Below are experts of layer 5 (counted from 0) of a mixture-of-experts language model. Rows are named router (the router's row for the expert), up (a neuron's input weights, with its number), down (a neuron's output weights, with its number) and show model dimensions 0-255. Each number is 128 + 32 x the weight over its row's rms, rounded and kept within 0 to 255.
Before each expert's rows: "raises" lists some tokens whose logits its average output raises strongly, later layers aside; "mostly gets" lists some tokens that are sent to it at least half of the time. This comes from a sample of Wikipedia text that the model never trained on.

# expert 21
raises: "\n", " |", " and", " –", " by", " ;"
mostly gets: ")", "3)", "7)", "°W", "4)", "1)"
router [ 99 143 118 114 126  97  69 112 169 126 159 116 165 111  69  87 123 179 116 134  91 138 123 182 111 150 141  90 131 114 129 114 148 176  92 106 150 118 145 131 105  93 161 128 184 186 153 214 156 180 122 104  77  69  91 188 182 121 143 104 189 115 116  76 127  87 134 111 112 113 175 174 148 174  68 169 108 120 187 199 151 183 128 110 138 174 134 118 119 151 117 114 137  92 109 126 102 169  68  80 116 100 153 100 150  87 121 144 130 126  97 142  85 101 123 117 158 183  82 111  71  63 126 172 179  97 138 123 106  61 159  99 194 172 123 125 141 160 156 123 104 112  51 170 140 136 112 112 149 105  85  88 108 108 133 135 153 154 141  90 144 145  65 116 121 148 123 104  70  81 117 126  65 143 107 144 118  90 144 102  92 170 143 158 102 189 100 158 134 137 159 126 127 112 118 147 156 132 108 127 153 104 107 184 132 124 106 146 137 136  97 136 173 223 130 114 169  89 143 124 103 129 121 116 152  78  39 148 112 118 148 106 104 113 112 114 101 172 130 123 117 134  78 116  92 164 133 122 124 125 162  90  73  82 126 177]
up0 [ 95 138  35 133 137  99  90 147 147 131 183 140 128  98 165 131  76  74 168 158 137 157 180 118 125 130 101 150  98  91 134 145 121 160 171 114 126  97 107 180 135  98 133  94 124 142 149 126 152 167 160 142 162 150 102 139 110 160 109 146 151 150  95 124 158  87 170 149 107 128 125  73 153  99 144 141  97 165 156 103 122 102 122 136 131 174  81 154 131 104 139 147 114 135  30  92 149 107 129 142 126 159  98 105 162 143  41 128  87 189  82 130 160 118 114 132 149 128 114 116 102 148 149 126  76 172 131 129  96 175 110 182 113 155 124 127 147 118 129 129 101 169 162 148  91  95  48 120 102 161  78 161 108 118 233 130  95 136 136 104 130 126 101  73  95 148 156  98 104 150 151  82 104 143 150 108  93 139 219 100  93 127 193 121 109  86 155 189 125  87 116 157 149  47 111  85 152  87 117  71 129 142  94 136 136  85 126  97 104  70 127 130  87  87 116 121 104 140 174 185 115  50 123 119 178 166 169 122 122  99 122 162 112 119 122 120 127 108 129 199  77 207 119 151 117 159 123 131  98 148 121 176  82 155 135 169]
down0 [137 155 122 179 145 198 135  46  77 107 112 107  93 180 106  51  78 104 122 130 147 135 118  97 111 110  90 126 119 137 111 100 100  83 141 159 149  76 106 146 147 139 121 144  63 124 132 171  45 124 133 192 133 162 130 125  61 140 104 171 120  94 141  96  84 125 153 111 112  94 119  61 182 120 200 126 141 143 123 170  96 129 187 126 156 165 147 115  86 158 115 142  95 107 187 117 127 144  95 128 129 213 149 115 143 128 154 131 149 113 206 159 182 130 110 137 112  89 201 170 135 129  77 108  93  81 160 179 113  84 190 137  73 144 105 101 119 175 145 116 136 105 115 130  93 155 101 116 109 110 104 142 158 130  81 153 194 144 106 192 120 132 100 110 133 112 140 144  77 142 122 160  84 122 172 111 112 140 149 148 108  99  95 126 126 108 159  90  79 123  82 119 126 133 108 153 169 110  85  91 118 100 141  85 147 142 157  92 131  87 148 125 168  83 168 114 158 135 135 137  68  70 105 145 164 142  98 148 112 123 121 105 128  84 121 154 113 118 186 190 102 117  75 134 128 169  99 168  87 146  99 121 147 130  65 194]
up1 [ 94 124 169 109 100  90 116 156 197  73 127 124 140  96 115 104 146 170  78 141 116 139 136 158 130  90 121 135 214 166  59 170 146 107 129 127 132 152 103 121 104  93 204 141 156 136 172  72 137 145 134 107 116 135 135 183 131 117 125 137 146 151 114 146 154 117 143 213 116 127 151  78 113 142  76 144 139 184  95 188  76 158 118 102 132 105 168 103 134  93 145 124 137 134 120 111 206 153 142 101 143 114 201  78 173 173 116  64 106 101 144 120 181 156 159 124 150  91 118 145   5 123 144 151 118 142 125 148  71 111 120 102 122 162 116 105 164 130 115 115 141 131 127 143 104 122 123 103 138 115 168 172 151 106 107 100 115 161 206 133  68 125 172 134 111 142 138  94 114  95 102 106 130 157  88 183 114 129 149 123 109 115 112  33 123  91 136 120 152  75  98  74 122 160  86  74 164 119 167 105  96  92 144 151 182 164 108 114  92 119 183 180 129 143 179 117 115 168 129 110  62 103 138 180 112 100  53 143  87 129 146 190 105 130 128  98 143 148 116 138 141  98 150 151 127 112 138  88  90 161 165 167 134 114 129 164]
down1 [158  93 105 122 189 138 139 130 137  98  88 116 114 145  89 174 118  98 147  87 142 145 113 131  59 125  82 133 157 170 193 124 101 120 183 162 131  67 115 141 163 118 155 100  79 123  99 118 110 151 230  67  85 141 162 140 133  79 105 138  93 123  64 139  28 135  66 140 149 135  94 119 126 141 135 139  62 145  78  81 166 126  54 103 135 133 164 126 136 133 109 106 120 163 122 108 116 119 147 135 125  90 119  98 132 167 125 146 130 116 116 107 126 144 178  20  94 155  96 164 139 150  98 110  80 170 107 144 181 111 165  85  72 154 125 154 101 135 134 144  44 158 142 103  94  58 105 122  97 139 120 147 118  92 134 134 118 148 186 126 136 129 134 139 115 146  84 141 155 117 121 111 130 163 151 171 103 123 145  97 105 148 122 146  73 156 228 128 121 184 149 117 121 150 144  75 145 122 165  86 173  78 179 126 122 157  85 100 141 175 131  70 190 166 147 120 130 116 155 104 150  99  72  64 112  96 177 199 109 167 112 154 129 114 106 105 142 129 102 101 116 142 144 132 129 134 133 119  89 144 140 124 115 124 131  80]
up2 [ 77 155 121 144 150  53 128 128 111 111 163 171 127 161 114 125 125 147 134 129 127 107 159 159 119 162  86 149 108 110 132  99 122 108 129 102 133 107 150 168 146  97 151  68 149  98 106 166 121 176 110  73 130  96  86 140 110  75 155 110 117 140 102 115  49 148 165 143 110 152 152  70 110 131 118 205 124  93 122 156 115 182 165 142 152 151 129 138 100 119 159 128 118  65 148 167 105 152  88  85 101 126 159  47 126 154 200 201 144 127  74 107 132 124 149 189 137 102  92 121 111  52 179 197 147 100  90  99 166 167 114  96 110  98  84 156 115 141 118 102 166 160  85 172 148 136 169 111 121 134 137 112 121 148 142 174  92 157 112  88 122 110  90  83 193 137 223  35 131  88  82 127 168 135  98 169 103 141 142  82  99 116 129 119 151 197 160  96 151 175 155 183 106  58  92 166 145 109 144 153 184  97 129 112 136 133 115 136 145  69 128 149 139 108 102 120 148 148 111 170 127  96 158  93 148 104 115 143 150 130 153  94 119 101 125 113 113 135 162 173 129 108 184 110  88 157 154 140 150 108 195 101 170 136 105  92]
down2 [127 134 173 120 134 109 102 159 124 131  83 146 191  81  96  91 177 140  93 109 180 126 140 165  95 183 140 103 153 128  89  78 181 123 178 130 152 111  73  89  96 161  74 141 179  83 108 118 118  74 165  85 138 118 130 106 162 122 183 123 168 147 131 192 134 138 141 116 120 125 149 111 132  35 132 147 132  85 107 116 116  54 143 111 160 112  91 162 146 119 127 133 130 156 126 139 125 113 139 107 166 101 172 147 155 123 110 148 129  77 120 108 109  77 124 140 128 113 157 123 110  77 136 150 194  99 164  72 192  91 138 140  78  80 118 100 119 123 149 120 151 140 114 205 167 134  67 129 168 104 140 134  99 218 145 136 121 204 120 129 158 141 138 131  99 163 129 114 132 155  58 103 151 114 108 115 151  84 144 109  81 116 165 116 101 106  53  75 195  74 132 190  94  84 170 112 154 165 115 133 127 150 121  90 133 137  22  75  96 120 110 109 120 176 123 141  73 153 128 122 101 157 118 122 122  75 163 110 159 104 132  91 162 103 116 135 101 183 110 113 116 135 104 142 195  88 134 158 128 139 135 118  91 146 124 180]
up3 [109 123  84 154 157 144 147 143 121 138 137 114 116 138 182 130 129 135 119 168  91  99  38 103  95  68  88 137 120 115 120  97 138 152 111 149 168 168 125 165 120  62 101 146 150 149  96 150 161 123 115  83 106 130 116 152  97 163 102 126  73 121  93 158 174 177 156 127 105  39  83 167 117  98 116 124  63 112 130 144 175 119 101  81 123 114 127 133 103 152 178  95 185 125 131 136 115 149  79 102 175 112 156 149 151  73 128  69 130  56  95 154 112 140 117 121 126  96 102 154 131 109 117 137 149  71 111 132  92 111  91 104 176 163 168 138 130  86  54 117 130 135  53 159 134 183 108 109  92 138 116 124  83 106 122  82 193 175 126 152 185 142 106 123  72 183 202 129 123  97 161 130 109  93  87  99 177 154 182 140 114 103 182 128 173 111  69 116 174 146 172  80 142 124  95 166 126 172  74 125  75  86  77  98 134 102 136  74  78 114 134 124 177 124 108 217 146 129 142 152  53  87 153 114 123 152 133 147 102 108 135 144 122 129 165  83 134 149 108  92 130 102 116 106 111 104 117 107 167 157 107 139 142 141 121 167]
down3 [158 105  82  44 130 135 142 107 123 120 125 156 148 125 152  90 104 119 138 126 144 160  95 113 108 134 145 133 134 131 164 187 103 117 145  83 157  90  96 164 131 112 166 174  73 103 141 148 123 169 120 166 116 155 115 145 151 105 106 109 172 126 142  86 113 149  84 110 113  93  76 124 126 182 177  93 108 126 186 160  48 111 175 197  95 122 146 119 151 155 144 167 138 145 164 167 159 114 199 158 133  81 130  81 131 125 149 138 142 143  95 114 166 191 152 106  97 152 119 140 152  85 188 104 162  56 133 100 125  89  80 106 148 125  82 169  98 160  80 157 136 135 172  63 102 114 124 148 146 179 102 133 176 118 115 133 134 129 147 164 130 106 150 157 154 105  98  70 153 113 131 146 117  96 117 150 100 184 104 162 151  95 156 142 184 200  64  98 102 158 121 169  78  82 104 152 112 105 181  46  87 141 151 143 105 126 110  86 139 131 125  81  89  70  74 150 138 117 170 108 155 154 156 139  81  53 143 113 101 161 100 102  97  98 127 151 113 124 145 128 176 166  69 159 137 150 120 134 129  97 227 102 126 103 149 102]

# expert 43
raises: "\n", " However,", " This", " Although", " These", " In"
mostly gets: " ===", "ing.", "\".", "ation.", "es.", "s."
router [123 122  89 113 121 106  48 116 128 179 176 136 134  72  69 111 126 129  76 128 123  72 153 143  76 144 197  87 136 109 101  77 153 149 118  99 145 103 110 166 114 170 130 148 148  70 195 165 131 128 142 124 129 100 149 177 121 123 168 107 135 118 107 136 128 105 121 105 123  96 244 153 137 163 144 156  79 142 136 154 131 143 165 100 158 120 126 100  86 146  99 134 149  89 116 148 155  80 142 129 136 138 149  23 129 132 126 123 147 103  71 174 102 144 118 106 134 152  84 171 123 127  85 199 141 113 112 152 134 125 151 112 200  95 108 174  92 188  79 110 142 168 141 156  94 139  69 131 159 130 113 122 105 124 144 114 124  96 141  92 141 138 110 123 139 134 121 156  62   0 111 165 110 126 122 130 117  49 120  60 117 109 144 127  96 151 111 166  97 144 207 180 113 138 102 143 166 139 125 133 186 103 135 137 152 105  82 162 114  71 121 120 127 200 116 144 141  98 136 144  92 115 157 141 141 128 145 170 118 120 171 120 138 134 142  21 118 163 163 125 102 100 113 115 131 150 131 153 164  99 138 123 132 157 131  89]
up0 [ 79 171 111 126 161  95 181  95 129 117 127  88 103 137 119  90 119 128 168  73 137 126 158 143 114 109 117 123 149 146 109 117 121 132 166 128 123 123  92 111  77 129 178 104 127 182 139 143 156 142  82 134 123 114 145 150 101  98  83  86 167  77 162 101 124 109  87  93 102 109 144  69 114 119 105  91  98 111 182  37 138 158 127 154 122 136 131 124 104 117 148 126 148 115 172 156 163 103 155  99  94 109 152 154 108 163  74 100  99 137 137 133 106  98 151  89 146 112 142 137 107  57 134  94 151  83 168 124 138 109 122 114  34  86 149 193 140 141 157 128 136 139 109 129 150 190  88  43  84 149  90 152 149 109 177 149 116  90 140 161 100 166 142 162 152 125 158 137 106 127 126  88 127 135 102 104 156 100 129 119 129 107 111 116 140 162  80 136 141 183 137  89  65 113 146 133  78 126  55  82 155 163 113 157  99  91 183 171 104  53 140 169 138 174 125 146 162 147  22 178 142 195 101 170 191 117 126  79 186  80  80 121 138 160 101 143 168 137 112 128  88  91 147 142 110 121 120 126 126 102 145 174 105 182 135  38]
down0 [213 126 142 108 104 151 147 113  73 117 125 110 122  70 143 163  94 107  90 145 118  72 124  73 163 127 110 118  92 183 107 153 160 143  87 165 148 124 137 132 136 109  87 193 137 101 127 101 127 106  90 108 148 178 123 153 136 118 176 121 149 112  99 152 134 125 118 115  72 127 150 146  93  92 131 166 173  91  89 153 113 117 127  85 127 144 132 127 186 144  58  87 121 133 103 126 133 186 114 148 176 145 143  97 104 131  64 157 155 137  92 191 123 117  84 129 146 115 120  90 104 130 150  61  98 188 134 178 138 200  61 169 119 155  75 100  62 120  71 120 104 133 143 105 131 142 194 196 125 143 102  76 120 163 119 151  94  83 161 129 121 118 124 121 129  70  97 115 136 120 139  88 128 103 175 121  81 195 140 220 107 183 134 151 118  93 149 100 109  83 101 179 143  94  71  77 107 135  83  85 116  94 130 158 117  98 105 174 174 138  82 120 111 163  95 139 178 143 209 129  95  98 181 134 142 111 130 189  91 123 115 136  93 100 165 133 113 113 114 161 110 100 102 145 137 145  70 141 126 119 149 108 130  75  91 129]
up1 [125 121 145 116 126 139 168  86 133 175  88  74 176 122 111 113 154 163 118 119 124 148 159 175 153 144 135 116 139 147 151  82 153 143  77 107 173 154 111 189 141 186 107  88  84 163 157 126 120 122  96 161 117 187  80 135 111 116 153  71 136 170  86 136 165  94 109  96 119 137 130 128 121 136 205 124 133 110 122 131 185  90  98 116 149 192 102 111 137 142 103 162 176 112 121 191 138  97 186 110 135  93  99 182 156 158 135 163 149 172 130 134  95 130 110 158  66 107 148  88 128 137 144 133  71 120  69 108  77 169  97 120 155 118 120 128  91 151 193 155 194 142 106 105 116 140  91 165 124 173 111 139  81 126 134 157 108 166 130 180 211 125 128  75 151 100 181 100 155 170 107 166  82 102 119 186  86 153 150 139 139 128  84 191 123 115 147 175 137 106 131 160 150 146 117  78 123 143 119  97 117 131 118  88 167 112 136 122 114 142 140 167 129 150 136 143 123  88  57 132 107 116 170 178 134 139 203 166 108 110 105 107  70 157  96  89 113 158 197 129 166  99  37  90 105 150 191 123  49 122 139 142 116 152 131  92]
down1 [128 104 131 141 133  76 167 157 138 153  52 166 121 135 124 107  89 196  99 133 151  85 123 105  97  94 107 158 112 187 142 100 130 109 140  94 188 141 131  97 126 129 202 118  94 117 146 165 118 136 139 101 130 128 115 156 157 110 166 129 125 135 127 115  65  59 103 115  93 122 137 151  82 100  83 175 202 127 148 125 152 105 128  98 110 107 118 184 115 131  81 160 137 119 157 152 135 141 240 141 147 160 141 135  73 116 142 160 140 126 153 124 145 115 180  65 122  78 175 128  90 156 124  65 203 158  90  98 100 119 120  97 172 172  45 128 104 149  91  38 179 157 186 112  89 142  61 211 102 135 131  98  74 131 153 105 117 126 132 127  99  94 132  90 120 108 153  81 112 105 143  92  85 129 157  78 137  73 177  61 105 113 140 159  61  98 142  88 118  90 154 136  95 122 127 143 173 177 184  66 128 137  81 141 139 128  96  80 156 114 171 149 115 123 142 109 111 167  86 142 117 135 139  85 128 117 173 102 124 145 107 120 140 125 148  97 137 123 109 133 121 133 118 128 152  97 135 144 123 105  95  99  89 134  92 166]
up2 [140 128 154 151 126 103 106  97 106 126 113  78 133 141 151 145 141 117 153 169 159 189 150 142 108 165 138 151 172 120 144 160 130  85 104 114 204  96 172 166 230 159 107 104  99 142 160 159 136  98 155 126 101 133 145 137  82 119  26 127 114 130 110 126 133 128 137 174 205 128 122  83 110 143 163  63 104 165 223 123 186  94  81 112 142 160 145  63 107  98  86 182  88 136 111  69 119 164 124  94  99 110 147  95 113 117 149 145 153 144 184 119 198 137  93 164 169 123 138 129  46 118 145 129 139 110 105 134 111 188  97 158 133  61 124 143 105 150  78 147  89 114 121  85 129 103 121 121 143 105 155 174 119 120 129 139 130 115 159 114  70 164 151 143 107 127 103 141 108 146 126 106 172  87 168  90 121 123 119 151 185 124 148 103  59 105 181 106 214  62 176 137 130 146  85 163 149 137 133 123 142 127 123  80  97 130 130 117 177  97 187 143 105 140  94 122 128 143 136 141 128 135 117 126 144 165 106 162 125 167  66 175  53 133  99 155 163 119 151  99  99  70 123 125 116  87 189 146 153  96 127  98 130 118 153 108]
down2 [139  93 140 163 121 177  64 177 158  94 138 130 131  82 124 165 135 148  52 157 130  97 108  95 136 128  97 142 159 149 117 104 174 177 130 147 112  83  78  93 120 151 108 135 152 119 127 116 150 128 152 124 202 123 159 155 162 117  83 156 118  92  78 142 128  89 139 139 164  86 166 111 117 158 133 106  74 215 171 128 163  93 141 156  98  81  61 153  97 137 182 104 125  87 163  79 107 143 147 132 166 138 124 119 130 140 118 161 131 110  91 119 120 152 150 132 187  90 136 126  89 105 115  99 100 120  94 139 155 137 115 158 122 120 126 202 111  99 125 119 174 145  74 122  81 149 173 112  87  83 126 135 173  92 132  82 117 129 152 149 161  95  93 175 129 133 108 159 125  65 135 102 163  70 117  52 149 143 150  91 197 120  42 123 118 126 139 161  87  53 148 129  91  78 170 141 181 154 129 167 116 151 114 149 118 133 159 147 105  68 133 128  80 172 123 133 167 115 109 128 173  83 143 125 111 130 113 158 151 134 149 205 169 132 108  81 117 165  98 134 184 145 107 148 147  76  88 169  97  70 144 214 125 164 160 112]
up3 [144 131  57 125 105 108 166 119 114 153 145 173 150 124 163  97 117 127 127 172 185 179 137 158 146 129 188  87 163 135 118 129 158 121 106  81 124  99 142 150 116 126 145 122 178 188 136 124 109 135 132 132  63 113  97  86 125  87 105  86 123 107 134 102 121 141 100  74 122 101 123  92 136 131 121 115 154 165 125 129 142 197  77  99 153 104 214 139  88 112 111 117 145  94  74  71 164 117 115 154 205 163 158 127 124 140 115 105  93  62 155 103 151 142 113 175 110  99 143 168 125  91 127 178 152 145 133 119 213 156  86 136  89 125 129 132 130 158 160 158  72 114  56 111  75 136 140 139  90 164 124  55 138  95 138 101 141 101 187 153 125 135 149  90 122 123 192  76 206 122 133 125 128 149 108 127 103 107 107  80 109 102 134 131 121 104 121 146  78 140 193 126 130 104 172 129 185 117 160 117 159 117 108 169 147  81 161 144 152 156  94 117 121 154  80 114 149 143 148 179  77 144  40 177 124  97 172 104 112 131 114 169 135  80 122 158  25 140 122 134 127 118  72  98 154 165 130  99  99 144 124  85  73  77 131 167]
down3 [ 94  34 138 128 133 160 131 191 160 126 120 131  94 107 173 164 184 184 156 132 163 118 153 138 103 101 119 161 108  77  97  99 133 159 163 120 116 133 117  97  86 135 100 134  85 136 114 143 172 112 122  97 137 148  68 109  86 140 209 151 134 112 134  86  57 147 172 150 120 197  81 101 128 150 166  98 132 117  90  77 106  83 110  79 186 159 110 128 129  79 116 131  57 100 153 126 164 151 138  76 169 184 109 185 144 155 101 141 152 111 148 163 132  85 106  93 170 150 146 166 163 176  79 111  58 112 126 126  91 127 120 137 103 101 145  87  99 111  89 100 211 149 135 118 120 120  54 158 148 152 139 111 138 145  75 156 118 117 121 201 130  95 139 178 134  89 173 151 153  88 138 152 134 139 116 138 119 137 134  94  99 105 139 140 166 102 124 115 123 169 130 111  96 107  80 173 119 168 105  75 138 118 135 139  98 117 163 193  80 137 149 122 115 111 120  85  91 173  94  96 118  87 144  44 159  98 150 138 112  69 106 129  63 162 137 155 103 104 154 127 101 129  87 125 131 130 110 117  86 130 135 138 127  87 210  83]

# expert 22
raises: "\n", " However,", " Many", " Although", " During", " In"
mostly gets: "es.", "ing.", "\".", "ies.", "s.", "ation."
router [106 134 128 123 113 106  21 126 141 123 169 122 140  50  64 159 155 188  97 129 110 107 168 154 100 154 186 101 115 144  72  76 171 166 112 118  95 146 149 112 105 133 118 136 142 113 121 137 182 156 152 108 119  27 118 143 106 111 135 120 138 127  51 120 116 177 130 113 142  93 166 103 119 160 116 163 105 140 206 151 116 155  77  98 168 118 132  79 137 143 195 120 157 101 113 159 144 139  92 117 127 152 170 126 131 138 128 123 123  65  71 155 101 171 117  97 165 100 134 124  68 118  93 160 177 118 129 129 142 104 134 139 255 109 129 161 114 104 138 126 108 144  88 157 143 137 100 141 145 110 115 136 104 147 133 123 124 112 146  93 142 135 131 110 118 138 135 126 112 124 103 152 121 129 120 147 105  86 112 102 138 130 128 141  77 182 167 143  84 113 194 177 133  47 123 142 163 162  82  50 168 104 137 157 140 111  71 148 150 125  96 102 110 251 107 114 122  79 152 143 116 134 171 145 138 126  45 156 128 123 137  85 148 139 137  48  83 185 143 136 131 130 104 142 110 123 124 123 140 102 100 120  72 111 128 123]
up0 [121 144 157 155 138 146  69 129  76 162 124 205 154 169  94 129 124 109 133  87 137 163 113 136 131 132 163 112 128 158 148 154 156 178  77 138  92 125 107 112  88 151  76 119 169 108 138 118 161 124 174 139 103  71 101  97 123 107 165 106 105 140 144 165  84  41 124 107  88  89 112  74 203 160 114 169  85 145 177 149 126 120  95  90  83  66 148 163 152 199 141 123 124 119 104  94 130 120 141 166 144  95 130 156 106  98  99 156 101 155 134 133 139  78 116 144 183 100 100 116 119 206 168 112 160 157 116  90 117 113 148 169 106  81 142 124 145 128  90 105 219 132  87 136 151 134 198  79 127 156 163 107  67 226  93 122 118 134 122 139 150 120 149  99  92 149 195 154 171 112 101 170 121 130 102 113 146 166 115 122 157  90 123 142  65  95 164 157 155 118  97  81 114 111 138 150  83 106 113 136 127 109 141 149 142  92 156 120 136 143 170  91 108 131 120  92 196 148 143 127 111 116  67 108 167 119  94  98 139 103  41  95 186 135 127  95 119 155 151 115 167 102 139 172 147 157 113 155 177  84 129 105 178 110 172 174]
down0 [ 74 123 153 137 117 126  72 102 139 146 122 133 160  91  93 129 128 137 147 107 162 120 140  47 173 133 113 139 115 177 163 106 142  77 134 143 170 207  72  87  91  77 160 160 141 145  65 163 106 160 134 125 102 123  90 139 186 134  92 138 140 143 183 151 166 124 153  81  64 169 124 144 116 127 107 139 111 138  95 144  53 128 150 124 118 156 118 120 113 122 132  96 120 100 179  89 138 161 136 177 145 163 155 147  94  93 140 148  90  51 168  32 113  91 151 153 109  87 200 129 126 129 105 140 163 107 159 141 139 151 113 145 156 120 144 138  97 121 115 124 196 145 140 170 121  67 120 145 119  54  91 134 150 103 162 128 170  79 145 128 112 107 169 128 120 103 128  96 103  91 106 184 154 164 130  52 183 154 171 164 135 211 107 192 125 127 148 155 161 164 153  95  92 156 120 124 143 112  87 183 104 138 151 123 156 127 120 115 159 149 121 162 106 145 147 108 141 140  84  68 143 193 139 147 114 156 197 133 111 164 182 127 170 118 113 108 113 106 118 151 151 154  81 150 148 115  44  84 166 121 142  86 162 113 130  89]
up1 [122 130 122  89  85 108 144 108 112 192 132  88 141 111 156  97 142 171 165 179 185  86 126 178 110 160 112 103 101 114  96 123 163  88 152 123 145  87 115 119 140 125 170 115 116  90 147 135  86  85 138 157 148  98 124 161 144 115  92 104 123  99  95 117 164  87 167  86 156  84 148 207 133 147 120 113 163  73 113  65 132 133 150 133 120 149  67 155 139 120 131 104 113 145 142 187  80 147  98 192 122 112 154 114 109 183 126 112 170 123 169  94  90  82 135 200 131 123 125 125 119 140  74  98 149 156 126 143 106 213 114 119 139 165 108 148 187 151 114 174 138 135 105 124 148 150  62 100 167  91 117 103  81 127 137  92 116  66 179 147 118 153  69 158 167  93  91  93 134  94 125 134 112  81  90 105  57 117 158 149  99 104 115  79 167  78 127 124  90 127 101 171 168 135 117 164 129  99 127 115 168 113 116 134 147 135 147 204 136 115 102  88 123 163 155 122 111 131 100 128 121 146  69 160  84  71 161 186 155 168 145 138  96  43 133 132  85  99 128  44 136 157 147  67 102 132  94 165 146 171 114 151 116  65 175 155]
down1 [ 83  84  85 180 165 111  98 120 176  71 104 172 200 176 148 101 152 122 141 181 160  90 131 113 171 170 174  78 128 150 155 183 181  99 161 120 125 151 135 144 210 160 154 124 175 100 163 111  88 127 129 139  74 134 150 150 158  98 149  65 125 118 116 144 104 138 129  79  94 161 138 145 152  80 128 106 124 141 122 115 155 109  92 168 155 119 138  92 117 133 157 110 171 100 133  96 102  83  83 133 116 146 100 115 131 158 152 147 186  89  93 130  81  98  97 150 132 113 160 182 107 137 159 107 135 143 134 127 111 130 140  91 128 160 186  78 119 123  86  72 121  87 131  93 148 127 160 137 108 204 137 156 110  90  97 167 145 153 122 105 120 151 144 112  97 124 156 202 134 190  94  97  95 150 157 139  80 136 133 119 139 136  86 134 205  79 104 132 179 169 146 151 181 112 194  90 164 146 149  97 114 153 178 125 133 151 146 155 136 146 121  76 156 127  90  81 187 187 162 107 114 109  87  99 145 136 117  99  93 108  72 137 199 154 178 146 153  58 128 138 119 139 174 188 134 170 139  89 155  84 121 100 128 155  90 162]
up2 [ 84 138  78 145 169 113  77  77 130  86 104 148 154 105  95 120  98 103  71 131  82 182 124 109  97 114 192 113 158 126 100 120 129 120  52 113  97 105 149 150 127  76 166 145 103 126  91 124  87 142 153  99 105 139 115 185 161  95  83  89  51 101  69  91 177 141 142 100 133 147 133 112 100 137 128  62 109 119 149 145 124 194 105 176 131  77 139  81 129 106  94 133 107 110 131 176 153 153 136 138 132 141  98 109  66  94 108 137 117 164 155 138 184 160 109 122 139 112 176  76 149 148 156 157 137  97 113 197 151 129 104 157 113 178 132 154 142  96  29 169 112 115 131 144 163 142 162  91 131  95 114 196 166 112 132  72 126 140 107 119 140  96 126  98 199 161 147 185 167  78 121 116 115 114 134 150 112 136  79 128 164 184 113 119 166 169 127  91 149 103 124 142 108 164 128 103 102  86 108 135 149 100  90 185 201 141 174  86 119 112 143  65 114 155 113 107 165  93 149 157 137 142 119 184 136 109 115 106 109 101 105 129  55  90 158 145 140 118 188 131  76 127 130 125 105 141 119  80 109 128 125 175 159  36 111 161]
down2 [130 167 127 152 218 135 138  85  92 120 136 145 182 113 149 153  84  92 137 129 103 130 145 151 149  69 164 153  76 165  91  91 110 112 114 134 112 139 153  91 142 122 175 160  93  90 140 155 118 129  25 154 157 113  76 128 126 131 120 149 154 135 157 134  99 154  89 153 171 129 145 104 120 157 115  89 160  93  45  84 141 114 166 136 141 153 181 109 189  83 185 117 136 125 112 102 211 169 163 199 134 107 110 184 117 136 118 113 131 115 128 122 204 121  83  91 137  94  78 138 145 112  89  86 127  97 128 101 152 107 152 111 135 194 177 136 122 140 120  94 139 153 135 178 145 141 103  94 167  89 120 129 140 111 137  97  78 130 174 128 157 129 114  75 114 109  64 101  63 136  87 178 126 123  74 138 123 122  93 195 102 119 162 108 113 127 163 115  89 174  83 126  89  93 136 110 146  80 158 149 153 159 147 164 135 146 132 113  45 160 106 148 114 107 122 131 142 138 157 188 122 131 127 106 178 122 117 155 182 129 147 101 132 141 177  94 110 192  95 132 153 112 156 173 165 141  92  90 184 138 135 103 159  48 156 169]
up3 [156 160 129 153 184 113 150  85 103 210 144 152 150 139 137 105  88 106  86 135 143 137 132 148  76 141 127 203 137 139 124  95  85 105 188 117 141 177 114 146  89 120 162 123 146  76 110 122 115 139  74  82 146  85  80 144 116 168 121 222  94 182 148 126 130 104 184 110 139 115 153 107 102 172 101 144 185 204 131 113 110 117 208  67  98  91 111  85 133 116  83  94 161  79  42 180 120 152 111 109 163 178 173 141 155 193 193 144 132 112 128  79 130 153 132  61 123 120 117 130 123  97 105 150 125 135 138 103 119 116 115 140 139  83 106 120 137  99  76 116  81 139 101 167 146 103 167 114 148 149 115  87 154 104  86 117  69 119 124 159 146 161 114 128 118 109 147 103 106 105 121 114 155 108  68 138 140 154 155 113 130 153 126 163 139 104 118 157  54 153 116 153 121 111 105 138 158  59 196 135  98 110 154 187 141 129 111 115 153 115 142 102 150  56 103 111 151 115 164 144  95 102 207 130 153 148  71 171 104 135 153 121 141 183 152 106 161 108 102 116 140 103 117 172 142 158 164 117  76 134 160 119 136  98 187 178]
down3 [ 70 165 167 106 116 105 160 149 130  54 155 112 172  49 106  96 127 144 178 113 114 137 171 173 113 133 135 166 132 172 151 148  91 161  65 112 115 132 187 100 180 122  97  98 138 132 155  95 100 153 106  74 145  70 111 128 154 102 162 105 148 139 171 147 111 131 143 205 107 129 110 125 161 146 105  99  93 102 165 103 144 170 131  76 119  62 108 131 153 104  64  76 130 104 137 117 133 121 133  91 117 106 141 143 171  80 149 111 115 123 106 152  98  96 136 119 127 114 158  53 138 103  78 111 149 200 103  74 139  70 107  91 142  88 177 149 119 114 169 109  94 155 160 102 166 111 116 107 117  97  91 218  75 139 242  77 124 161 140  95 151 117 169 124 127 123  68 104 126 110 164  51 173 159 116 115 120 135 111  77 123  75 124  79 132 115  81 107 151 155 195 102  86  69 127 125 141 151 139  75 153 146 103 122 108 155  58 119 151 130 136 140 162 131 124 127  77  99 139 139 174 122 112 154 121 107 116  97 126 113 104 113 130 168 124 116 121 186 127 117 153 119 116  94 111 155 131 202 150 169 127  82 114 132 135 135]